Weights of a small mixture-of-experts language model, trained from scratch on English Wikipedia: 19.4M parameters.
Below are experts of layer 3 (counted from 0) of a mixture-of-experts language model. Rows are named router (the router's row for the expert) and show model dimensions 0-127. Each number is 128 + 24 x the weight over its row's rms, rounded and kept within 0 to 255.
After each expert's rows: a language model's description of what the expert responds to; "comes after" lists some tokens at least twice as common just before its tokens as in all text. This comes from a sample of Wikipedia text that the model never trained on. Tokens count by the router's weight.

# expert 53
router [144 105 171 117 134 136 128 103 122 131 126 115 155 141 137 121 159 146  88 122 156 144 151 137 139  93 184 115 132 138 159 143  99 123 138 127 104 130 142 136 101 101 139 134  75 155 149 135  92  98  81 123 175 155 127 155 138  67 130 144 159 151 122 153 105 125 175 143  75 116 121 140 133 135 120  94 133 117 143 136 111 112 160 112 145 145 135  96 190 137 146  75  95 123  97 134 100 102 128 144 141 121 143 146 128  91 121 190 122 107 130 102  96 125 141  75 134 153 161 138 125 104 115 107 113 122 128 133]
It responds to: Vowel clusters and accented letters following a first consonant, like f-ou-led, E-uro-pe, ö, ü, é, in European and foreign words.
comes after: " F", " M", " f", " P", " B", " S"

# expert 41
router [129 120 147 109 160 143 137 120 139  96 137  98 158 151 129 134 156 144  85 120 137 165 108 117 102 132 152  92 115 164 112 156 118 126 148 130 137 144 153 136 122 132 162 119 102 150 158 196 104 122 105 176 167 104 143 144 181  91 134 142 172 114 139 168  77 115 133 158 109 106 154 151 158 144 135  94 134 104 125 156 109 125 133 108 167 160  98  86 134  86 168 111 134 115  96 123 147 106 124 144 117 107 140 109 105 120 119 165 114 157 146  72 111 121 116 106 149 130 149 133 146 112  85 150 119 118 133 118]
It responds to: Numerals, periods, parentheses and initials in lists, regnal numerals like II in "World War II", "Kingdom of", and raw non-Latin byte pieces.
comes after: " | ", " ", "1", " (", "–", "; "

# expert 52
router [161 114 139 143 148 136 136 111 125  65 104 144 165 122 114 130 160 137 100 128 129 150 140 158 124 132 129 101 136 130 121 146 103 131 146 138 140 136 118 106  86 177 135 144 121 119 163 115  92 119  78 178 137  87 159 166 160  98 134 144 109  84 132 133  73  88 123 138 109  96 172 174 126 137 133  90 116 121 179 146 117 152 122 115 179 159  98 111 139 110 138 135 154 121  95 160 133 101 119 124 123 118 110 130 137 116  97 135 118 159 150  90 112 102 105 121 148 154 156 149 104 131  82 121 136 157 147 141]
It responds to: Two-digit and single-digit pieces inside coordinates, years, catalogue numbers, percentages and statistics tables, such as 85, 87, 1951.
comes after: "1", ",", " | ", " ", "7", "8"

# expert 38
router [173 113 165 121 168 138 128 131 112 117 108 120 126 144 166 132 129 127 128 126 131 134 122 102 112 125 150 106 117 136 120 124 152 117 118 132 141  82 214 127 135 127 147 126 142 135 139 171 111  93 119 146 199 137 152 147 130 119 132 138 167  90  91 129 142 121 140 129 111 112 160 117 138 138 131 135 135 123 125 108 143 114 117  90 160 150 107 119 137  80 171  81 170 129 141 153 116  86  86 144 122 101 132 104 108 128 152 152  94 163 160  89 135 151 146  61 138 104 144 129 119 127  76 139 127  99 132 138]
It responds to: First capital letter of a name or title fused with a preceding quote mark, parenthesis or pipe, e.g. "E-lis, (E-lectoral, | K-yiv.
comes after: "\n", "\n\n", " | \"", ": \"", "/", "\" ("

# expert 7
router [152  82 136 117 153 131 132 122 141  98 128 119 144 125 173 155 146 175 102  98 123 140 119 139 129 105 135 108 153 156 116 159 145 155 172 136 155 112 134 154 120 130 139 115 103 116 129 190  86 117 119 107 135 125 127 164 162 127 126 113 110 123 148 170 110  85 138 157 133 112 168 150 129 145 147 170 134 129 137 133  94 101 105 110 131 172 129 103 128 136 152 108 114  66 124 148 164 122  57 165 117 116 155  91 110 120 121 178 111 144 123  94 117 143 106 119 124 163 151 153 104 141 113 142  90 101 127 152]
It responds to: Word pieces right after an initial capital letter in surnames and proper names, often in tables, such as K-ool, McG-ourty, Tw-itter.
comes after: " H", " K", " W", " h", " T", " Ch"

# expert 11
router [145 114 139 122 160 152 156 129 147  95 104 133 142 142 166  97 152 181 102 123 140 131 124 127 117 119 146 126 174 159  92 131 131 117 130 110 149 176 127 101 109 141 148 122  83  96 133 133 116 108  82 159 146 146 115 156 148  96 120 154 178  92 152 135 115  91 168 151 107 116 166  94 153 157 138 115 136 114 160 124  98 142 172 117 152 158 117 131 107 110 145 131 139  98 109 117 162  92  97 138 110 106 106  90 102 137 139 143 143 160 135 105 127 124  98 131 158 145 115 112 147  88 119 194 127 112 141  95]
It responds to: Markdown table header cells, separator rows and cells, e.g. "| Team | Pld", "|---|---|", "| Total", "| USA", plus infobox field names like "- Authority".
comes after: "\n", "|", " |", "|---|---|---|---", "C", "P"

# expert 40
router [165 147 137 149 138 137 116  90 109 158 106 128 145 128 161 134 177 164  85 148 177 155 138 129  94 115 183 126 148 180  94 144 123 111 133 117 149 136 198 103 142 166 139 114 108 138 168 126  76 104 132 142 111 123 123 168 131 116 121 168 115 118 107 137 121 109 143 122 133 114 170 125 126 106 142 115 137  70 126 176  88 113 135 119 131 131  97 114 153 128 167  87 125 127  89 144 127 107 144 146 168 125 129 110 141 144 143 134 129 128 126 110 131 121 139 102 125 129 171 110 118 122  89 150  99 160 144 154]
It responds to: Syllable pieces like an, ur, al, u inside personal and place names, often after M or K, as in McManus, Teymur, Qatar.
comes after: " M", " m", " K", "M", "m", " | M"

# expert 60
router [128 133 160 155 158 129 128 146 147 123  83 110 142 126 134 145 144 169  90 129 143 168 111 132 117 123 117  78 145 106 138 128 124 166 124 123 122 136 162 105 152 108 149  95 133 145 137 134  99 161 113 177 189 104 123 183 124 117 147 134 157 135  91 113  72  78 119 149  98  89 151 116 109 118 114 114 140 131 147 166 117 150 134 140 168 159 106 116 162 106 166 119  97 112 115 130 116 125 159 118 108 107 123 131  98 138  99 153 122 158 192 119 165 117 117 103 171 113 150 143 160 142 123 119 134 151 120 142]
It responds to: Dashes, table bars, decimal points and semicolons between digits in scores and stats tables, such as 22–25, 3:28.94.
comes after: "0", "3", "1", "4", "6", "2"

# expert 36
router [139 101 171 117 140 162 130 102  77  62  84  96 128 145 147  96 122 169 130 144 116 167 142 159  95 125 127 103 111 150 133 139 100 104 162 131 124 120 155 128 124 155 115 103 152 124 157 165 122  93 110 125 115 102 156 160 136  97 148 124 163  99 125 173 119 110 147 149 129 106 153 107 167 178 123  92 145  97 146 124  94 168 116 112 138 140 114 112 131 117 148  78 140 135 131 115 126  85 129 137 169 112 121 132 107 123 130 156 135 135 124  60 150 139 131 100 123 137 110 150 149 112  90 130 131 110 154 129]
It responds to: Opening pieces of capitalized words and names after spaces or table bars, such as Dr, Z, Br, Tr, Cl, An.
comes after: " |", "-", ",", " of", "|", ":"

# expert 49
router [146  94 123 133 156 142 142 138 153 123 104 124 161 102 121 152 155 134 120  99 170 132 114 111  99 106 124 115 139 126 158 179  92 138 171 131 112 105 119 130 122 176 104 120 110 123 134 154 117 114 117 113 120 149 132 199 119 108 146 110 130 107 110 180 114 120 110 158  72  95 135 134 122 116 108 139 131 111 157 135 134 121 163 134 162 143 118  61 170 129 178  97 141 130 101  78 137 110 114 144 155  88 128  96 114 123 103 170 135 125 132 115 161 138 146  91 138 145 163 141 103 156  97 156 111 142 136 139]
It responds to: Word pieces after an initial B, S or C in names and words, such as B-ant-amweight, S-ull-ivan, B-att-les, C-red-its.
comes after: " B", " S", " C", " b", " s", " c"

# expert 5
router [157 111 131 135 173 158 161 154 152 100  86 120 156 151 122 164 155 153 116 111 132 128 174 125 103 108 130 117 155 138  92 144 124 116 129 148 131 140 138 162 101 103 149 131 130 126 147 126  86 149 113 163 116 124 123 174 120 115 122 142 156 106 134 117 102 105 124 128 126 118 129 112 131 143 120 109 132  85 169 156 104 136  65 106 168 152 124 119 106 102 142 140  84  88 124 132 143  97  66 159 108 123 174 137 120 105 139 125 190 140 139  86 114 101 105 111 154  84 116 108 132 100  86 118 109 142 123 111]
It responds to: Minute and second signs, degree marks and N/W letters in geographic coordinates, plus line breaks and dashes in infobox fields like "- Coordinates:".
comes after: "\n", "′", ")", "°", "-", "5"

# expert 51
router [123 136 148 131 129 145 120 111 130  92 120 138 133 131 154 120 120 159 105 116 125 127 127 148 113 133 156  97 101 129 123 170 109 129 158 163 140 126 117 118  86 171 108  93 136 137 118 126 107 123  86 175 149 101 142 172 152 116 123 138 126 123 120 133  88 125 147 141 120 103 161 138 162 125 152  95 148 123 111 147 134 118 142 125 166 190 129 117 174 112 157 138 138 124  73 114 114  98 146 119 110 112 167 109 124 141 165 161 106 168 181  75 113 134 130  71 143 140 133 153 168 159  93 169 130 130 168 147]
It responds to: First digit of a number, mostly the 1 or 2 beginning a year like 1994 or 2020, in prose and tables.
comes after: " | ", ", ", " in ", " ", " (", "| "

# expert 6
router [138  93 139 157 136 136 143 106 118 102 167 114 194 144  96 143 141 129 101 132 123 110 147 110  93  93 134 126 107 151 108 147 103 110 128 154 169 135 118 121 115 158 106 104  98 129 125 112 115 113  91 150 147 145 152 160 145 124 121 103 135 143 132 122 131  93 130 124  77 116 154 145 132 129 113 123 131 150 117 140 115 125 136  95 144 190 122  92 179 130 137 108 160 119  70 130 171 122 111 144 149  89 165 140 137 141 127 116  88 133 157  65 101 111 126  89 174 110 133 103 149  91 106 132 115  85 142 106]
It responds to: Two-digit numbers and number pieces in tables, dates, times and scores, such as 21st century, 155.25, March 24.
comes after: " | ", ".", " ", "| ", "–", ":"

# expert 2
router [135 107 143 127 139 129 105 119 101 105 135 122 171  94 132 127 148 179  86 135 133 117 157 135 112 124 152 106 114 124 134 169 101 114 129 133 156 137 117 136 103 140 109 132  91 141 123 140 105 141 103 164 147 136 146 173 161 112 132  97 163 133 134 139  98  94 179 133 125  92 166 150 156 116 126 136 139 136  97 128 144 113 121 119 160 204 113 129 192 130 145 117 163 107  73 124 131 123 119 119 116 108 150  96 139 130 112 121 149 118 152  86 101 141 137  88 189 120 105 146 169 149 123 177 143 121 140 134]
It responds to: Single digits and small numbers inside figures in tables, scores, dates, prices and ISBNs, such as 2014, 6–2, CA$4,000.
comes after: " | ", " ", "–", "| ", "; ", "."

# expert 9
router [135 119 122 101 167 154 101 153 153 110 122  90 151 153 120 139 144 112  64 142  70 120 118 117 176 109 123  99 156 140  99 145 135 174 101 167 142 108 140 154 127 142 155 146 135 125 188 122 119 113 123 134 141 105 120 179 107 102 112 134 147 107 104 128  89 108 150 134 115 131 144 160 130 111 120  97 150 128 156 145 134  99 157 115 176 138  67 141 150  91 142 101 111  92 113 123 122 118  96 143 133 120 138 128 120 107 168 155 114 145 111 119  89  90 136 147 166 117 141 129 137 127  85 153 121 119 163 141]
It responds to: Closing brackets ), ], } ending citations, parentheticals and LaTeX subscripts, plus the last digits of years like 1'904', 2'023'.
comes after: "2", "1", "8", "7", "85", "6"

# expert 26
router [127 134 164 138 145 145 121 117 126 130 135 126 133 123 124 165 153 129 103 119 130 154 108  93 114 110 111 115 110 140 116 125  90 130  99 116 109 129 161 154 113 117 124 154 132 181 127 134 124  97 110 146 152 126 153 135 133  69 150 142 128  92 139 191 113  88 158 149 133  53 165 135 116 146  90 101 114 124 133 135 135 130 113 137 171 160  59 139 158  87 162  92 111  74 112 131 141 105 106 118 118 152 139 109 137 106 132 125 103 158 110 112 147 135 125  72 129 154 131 105 155 129 123 125 151  84 122  96]
It responds to: Commas, table pipes, semicolons and closing "),", separating items in lists, credits and tables, often after numbers or line starts.
comes after: "\n", "3", "5", "4", "9", "6"